Experts of a small language model.
Size: 13 layers, width 160, vocabulary 4255.
Experts: 64 experts in each of 13 layers, 32 SwiGLU neurons an expert, 6 picks a token.
Training: a variant of Adam for the experts, 3716 steps.
Below are experts of layer 8 (counted from 0) of a mixture-of-experts language model. Rows are named router (the router's row for the expert) and show model dimensions 0-159. Each number is 200 + 20 x the weight over its row's rms, rounded and kept within 0 to 999.
After each expert's rows: a language model's description of what the expert responds to. This comes from a sample of Wikipedia text that the model never trained on.

# expert 14
router,196,211,212,193,201,245,214,181,190,173,220,221,194,189,218,200,249,174,211,182,193,184,215,169,214,214,202,201,210,178,217,222,201,188,182,188,172,212,200,198,231,176,198,185,201,203,199,194,187,196,217,229,226,188,215,204,196,171,223,184,217,196,224,222,174,257,203,198,210,200,135,188,183,207,188,202,197,214,199,199,173,186,246,218,223,220,208,184,188,190,222,168,220,191,195,225,210,196,222,220,223,222,194,210,185,203,215,231,204,196,221,224,226,227,219,219,192,173,183,217,225,171,200,206,210,206,258,224,178,219,221,194,203,159,181,201,191,171,185,220,198,222,174,207,160,217,189,217,240,202,181,220,178,225,215,181,207,173,184,204
Mid-word pieces in names

# expert 20
router,161,175,222,171,199,210,231,177,225,201,222,239,171,183,215,209,205,162,197,182,190,224,189,180,173,242,237,182,198,228,214,217,184,190,196,153,192,218,235,214,192,177,191,181,205,180,193,190,174,171,228,235,222,187,224,222,229,188,195,183,203,175,223,227,190,221,207,214,227,225,193,192,190,222,166,192,246,177,207,192,200,225,199,215,203,178,169,187,184,172,236,194,213,198,197,227,205,206,198,178,224,207,179,213,190,179,196,216,208,153,196,216,211,206,211,200,181,213,192,218,198,186,181,216,222,147,215,211,168,229,200,219,191,177,188,200,192,181,205,201,180,211,192,214,216,206,223,191,217,209,216,215,193,231,203,201,166,203,212,186
Prepositions and function words

# expert 59
router,205,215,222,179,178,258,188,200,224,205,191,200,179,193,220,221,222,188,210,190,173,198,185,170,180,201,193,222,218,209,225,231,223,167,216,199,177,230,199,204,209,177,193,192,233,185,177,212,187,179,214,220,208,190,178,219,206,178,187,175,207,186,210,230,204,246,183,197,235,187,185,172,163,200,170,190,204,213,166,217,212,247,226,190,217,193,199,151,195,197,208,209,207,197,199,219,205,216,188,205,215,215,172,237,190,200,216,243,165,205,216,222,219,216,212,203,165,187,183,220,226,161,187,194,203,194,219,259,163,194,223,192,220,193,183,192,207,187,221,203,193,204,170,201,189,209,205,209,226,205,192,225,186,205,218,192,180,220,231,208
Latinate word stems

# expert 43
router,201,202,192,187,188,239,210,177,221,170,227,207,189,186,248,217,201,158,215,209,182,194,204,186,194,207,207,214,215,192,210,210,217,175,206,194,172,247,207,223,229,172,168,170,177,185,191,167,210,179,224,187,225,225,223,205,235,181,192,166,198,180,205,213,177,211,237,183,229,188,173,197,202,226,197,206,247,180,207,213,185,217,209,208,201,205,195,194,199,195,224,182,221,210,177,200,190,214,234,182,216,234,189,226,175,190,231,208,187,183,175,212,224,198,201,198,217,177,182,186,194,213,179,231,205,155,210,195,189,226,224,210,199,152,220,226,226,182,198,201,200,205,178,222,204,211,209,183,236,208,210,188,186,239,228,166,204,179,202,181
Mid-word syllables, science text

# expert 26
router,200,182,224,164,166,237,203,195,186,185,199,208,198,177,214,205,223,185,203,191,201,216,200,185,174,198,199,196,196,197,204,216,192,194,193,191,170,186,242,187,250,184,199,189,202,204,184,215,159,184,209,207,175,198,203,227,193,200,196,191,210,163,199,198,196,199,218,219,209,212,139,199,171,212,200,210,181,204,210,225,184,195,223,218,218,214,169,196,228,225,210,162,206,176,173,204,201,189,212,194,213,210,188,210,196,183,210,234,159,215,231,204,189,216,225,195,182,172,183,186,239,177,201,224,215,193,208,255,195,183,212,233,183,186,183,148,212,182,177,216,187,211,173,229,174,230,198,191,222,239,195,177,178,216,204,159,217,175,221,194
Proper-noun name pieces

# expert 51
router,184,175,216,200,172,260,189,212,191,187,211,184,196,180,223,196,210,181,201,204,180,215,179,181,172,199,207,226,194,222,212,221,202,179,210,196,180,220,202,226,228,206,210,177,179,197,194,180,186,150,200,188,196,197,211,226,212,207,175,190,199,207,202,198,214,205,198,221,220,200,169,165,181,232,201,229,207,156,232,237,183,239,228,216,180,205,196,193,217,218,182,209,213,178,188,214,185,202,172,196,194,214,152,222,173,196,205,241,219,210,227,228,251,211,207,215,206,185,191,202,199,199,207,202,225,208,214,231,205,207,206,220,168,199,195,156,252,192,211,210,178,189,189,196,172,195,203,183,217,213,224,176,145,198,216,176,197,188,197,194
Short inner syllables

# expert 33
router,190,235,198,198,172,249,205,164,201,171,172,197,193,171,244,219,214,162,225,199,198,177,208,158,180,209,189,196,178,232,224,218,197,161,197,200,186,198,204,192,239,209,196,205,182,186,163,203,183,217,230,223,209,182,205,217,208,190,189,199,219,188,211,196,188,208,239,199,216,207,178,183,191,199,209,221,198,223,231,196,182,204,211,215,206,202,189,236,232,196,245,200,203,183,203,211,187,193,226,176,219,207,196,214,170,181,211,212,170,185,189,235,204,216,230,226,186,165,166,187,241,200,184,220,195,172,229,214,205,228,206,233,180,184,197,189,203,185,179,213,177,206,143,234,176,195,202,220,226,216,215,207,197,212,207,182,216,206,192,202
Mid-word suffix pieces

# expert 25
router,191,175,223,213,216,235,194,187,196,209,200,221,218,165,168,206,226,189,211,177,198,171,183,165,168,223,214,216,226,189,223,219,185,196,194,186,167,218,227,218,195,175,196,187,205,156,188,199,213,179,216,217,192,210,224,243,213,185,187,174,222,188,193,200,207,211,207,210,205,213,164,173,199,244,203,197,191,213,210,218,213,237,230,248,194,205,189,208,205,195,209,162,194,199,182,208,220,202,191,181,197,216,185,192,188,175,198,219,174,203,201,232,217,201,209,232,228,193,186,218,216,197,188,207,218,187,196,218,185,204,207,201,185,134,209,192,219,165,217,236,205,207,186,206,225,227,190,194,231,187,239,176,162,212,233,180,166,180,208,191
Mid-name fragments in tables

# expert 50
router,189,175,235,198,173,215,215,200,214,194,220,188,186,192,202,205,190,195,219,195,159,239,213,189,195,218,217,197,220,227,230,248,185,189,220,178,205,204,202,222,196,166,183,182,183,200,188,183,201,186,211,255,199,198,252,232,196,183,186,186,188,199,213,199,179,224,244,215,224,205,195,203,216,223,197,220,226,199,212,216,171,210,224,200,192,169,207,193,201,166,215,204,193,148,193,217,214,202,219,192,207,218,191,203,195,196,233,230,206,178,203,213,222,226,239,229,170,171,183,224,211,194,179,209,234,178,210,215,180,220,190,240,177,195,179,183,207,195,195,207,185,246,180,233,189,226,225,180,215,200,217,207,171,217,213,220,180,182,193,200
Sports-biography prepositions

# expert 36
router,206,176,270,194,167,232,205,179,212,206,178,218,194,157,204,210,230,212,209,193,195,216,204,184,180,198,219,198,212,220,201,217,191,163,209,192,188,207,217,182,211,192,194,182,204,217,203,205,192,193,218,227,196,213,220,218,191,185,194,175,225,194,211,211,205,207,231,212,208,194,122,182,184,197,194,224,198,187,212,209,163,204,220,228,214,218,179,195,225,214,214,191,207,156,174,194,192,180,221,219,183,244,179,219,188,201,242,231,188,204,204,214,220,232,226,211,206,182,195,190,209,191,196,227,228,198,199,235,197,210,210,230,179,200,178,191,191,207,230,210,183,206,167,206,175,223,185,169,211,204,224,199,156,234,204,184,197,164,207,216
Proper-name endings

# expert 38
router,171,179,222,200,197,222,214,199,201,187,242,236,198,185,206,213,248,173,216,194,169,206,178,189,171,195,194,206,219,211,214,241,180,185,203,183,163,206,203,216,209,199,202,206,209,175,175,199,193,178,195,210,198,231,226,233,189,199,189,175,186,194,196,225,196,214,212,215,201,203,167,211,190,238,168,205,219,172,187,234,199,218,212,175,219,190,161,167,225,175,222,179,194,216,184,218,217,175,205,161,234,186,189,190,191,200,206,222,181,198,201,209,212,217,209,206,191,180,181,212,191,199,199,204,230,210,199,226,179,209,204,211,167,178,184,212,225,160,231,201,163,190,184,192,188,216,218,155,202,233,218,201,160,202,227,163,201,174,208,160
Letters after initial capitals

# expert 49
router,200,197,232,160,190,220,207,189,219,208,221,175,207,178,193,204,230,163,203,178,181,192,182,189,178,198,234,215,199,212,228,207,197,169,204,209,210,197,194,208,195,201,179,177,205,214,188,199,189,199,230,220,181,188,215,216,220,185,186,170,223,203,212,216,187,225,196,212,208,203,178,161,184,209,156,209,188,195,208,206,201,181,204,216,242,188,197,187,212,185,208,210,194,162,182,214,199,201,218,183,193,243,156,235,155,192,212,237,193,198,242,211,232,224,239,219,187,168,181,190,210,180,157,228,218,194,239,229,187,197,219,196,209,212,148,205,235,197,216,207,211,193,169,217,182,195,242,218,216,204,189,225,176,196,216,201,192,197,229,202
Word endings, verb forms

# expert 1
router,158,206,215,196,209,241,232,186,214,177,229,210,190,193,219,187,210,174,207,205,170,215,204,166,188,213,212,202,214,210,214,216,192,173,210,192,171,216,184,236,204,205,194,174,172,181,177,165,192,191,224,213,213,159,223,196,209,164,210,155,179,199,204,230,176,223,221,195,224,207,170,189,192,218,207,197,205,201,199,194,191,217,201,225,213,229,214,202,225,186,198,194,195,196,192,206,178,194,213,166,207,212,162,184,187,207,198,212,168,186,221,230,243,200,195,228,201,183,188,208,213,223,194,244,207,193,188,196,191,231,222,235,184,164,220,186,214,174,212,196,173,201,160,199,195,212,209,182,247,228,232,202,156,199,244,200,204,198,222,201
Early word-piece continuations

# expert 62
router,191,161,220,201,165,216,194,150,232,202,196,187,218,194,214,224,213,166,212,171,201,205,196,180,185,225,200,209,204,210,197,228,180,169,200,198,200,218,211,215,222,180,188,155,213,209,186,163,177,191,201,190,217,203,191,231,224,186,178,153,202,202,233,243,214,211,215,202,225,200,158,197,162,244,177,214,219,164,195,198,181,188,197,193,209,189,177,203,242,205,230,200,209,206,204,217,223,173,210,174,212,192,209,223,183,197,215,233,195,191,207,207,200,228,208,175,197,205,191,199,221,184,178,210,196,190,218,216,186,203,210,214,189,172,209,205,191,153,179,188,179,194,173,210,201,221,194,184,225,187,206,202,176,244,249,162,208,207,210,177
Infobox and table structure

# expert 63
router,195,212,204,165,164,228,221,184,219,203,196,197,211,186,224,219,213,198,221,196,192,199,211,167,190,199,229,189,209,206,216,209,191,183,198,201,157,214,205,208,213,179,151,197,199,190,201,171,192,185,220,215,194,182,213,232,233,196,174,203,204,192,214,209,180,174,237,230,226,220,192,191,197,212,201,203,230,220,222,205,188,194,202,194,217,210,194,188,230,194,226,192,232,190,189,237,186,183,240,194,188,216,193,221,163,203,241,223,178,194,197,213,235,193,209,221,183,176,187,179,231,191,190,233,197,147,218,216,195,250,216,203,203,174,206,182,187,199,193,209,190,260,175,236,184,202,195,200,223,234,209,188,201,234,197,180,193,161,217,180
Adjective-forming suffixes

# expert 4
router,163,173,220,198,208,226,223,192,193,183,235,214,172,184,206,204,217,150,212,189,193,216,188,195,181,220,207,187,221,211,189,213,197,183,207,192,158,234,203,191,238,163,217,203,196,185,195,185,168,171,198,222,214,207,195,222,229,192,209,176,215,174,209,215,209,225,203,193,214,212,166,194,190,195,192,205,213,194,173,229,183,218,211,201,208,201,163,170,216,188,207,175,199,219,199,190,192,178,193,179,221,188,185,206,208,161,204,231,183,171,188,218,193,200,207,214,174,185,167,208,207,183,201,221,214,180,190,209,183,224,228,195,169,165,201,219,221,187,203,219,170,217,160,182,213,235,208,164,239,220,246,202,183,222,234,161,168,179,196,185
Early subword fragments

# expert 45
router,164,188,226,202,176,238,187,184,191,180,195,234,175,172,198,206,222,186,188,190,184,225,197,197,188,209,197,220,202,223,216,221,181,190,184,191,203,230,201,191,215,191,214,182,198,207,182,193,149,174,200,184,199,202,221,225,201,194,194,196,220,191,236,200,204,217,218,212,216,178,159,197,185,205,202,222,229,177,200,211,193,218,216,211,213,180,189,194,248,181,209,195,202,205,158,202,200,147,228,157,215,229,182,195,190,152,198,210,189,183,217,202,212,208,222,237,194,198,191,208,220,193,194,227,201,189,247,211,205,204,184,260,186,183,167,173,208,160,215,195,186,210,181,204,184,228,218,176,208,219,225,231,188,218,221,197,207,155,212,199
Name starts in infoboxes

# expert 17
router,160,175,216,181,191,210,238,186,242,212,214,224,197,166,231,220,194,175,208,182,189,246,168,204,193,227,236,204,228,220,205,216,175,187,172,189,192,199,207,197,225,192,192,178,201,192,181,191,183,192,208,221,204,218,222,205,226,193,188,201,225,182,197,233,194,230,234,218,241,217,192,205,192,212,162,220,207,182,203,218,196,216,234,209,209,202,204,189,222,175,215,172,213,180,181,227,213,190,196,204,233,223,154,217,187,197,215,208,198,182,197,205,211,199,249,216,179,189,195,222,222,183,182,216,239,196,225,227,183,200,197,239,179,177,185,177,195,178,183,195,184,210,196,219,166,231,208,175,205,206,212,203,190,236,208,177,185,171,222,181
Articles and prepositions

# expert 52
router,187,174,221,190,206,269,190,225,212,202,209,218,162,183,215,194,231,171,228,188,197,181,187,190,199,220,195,223,219,224,220,242,184,174,201,181,175,225,183,209,220,202,236,198,208,180,182,211,191,180,218,221,188,201,203,230,210,180,172,184,213,199,210,242,183,235,202,209,193,199,172,192,190,212,198,206,200,176,201,222,174,203,226,197,209,193,188,164,202,164,196,187,194,194,194,221,234,185,198,166,220,193,162,193,205,183,204,233,198,201,221,215,212,259,197,213,187,196,192,196,202,190,176,192,211,208,216,242,176,204,213,202,186,176,178,191,207,161,207,204,198,205,175,189,184,211,217,173,181,204,243,197,153,178,234,182,216,202,227,205
Name syllables, sports tables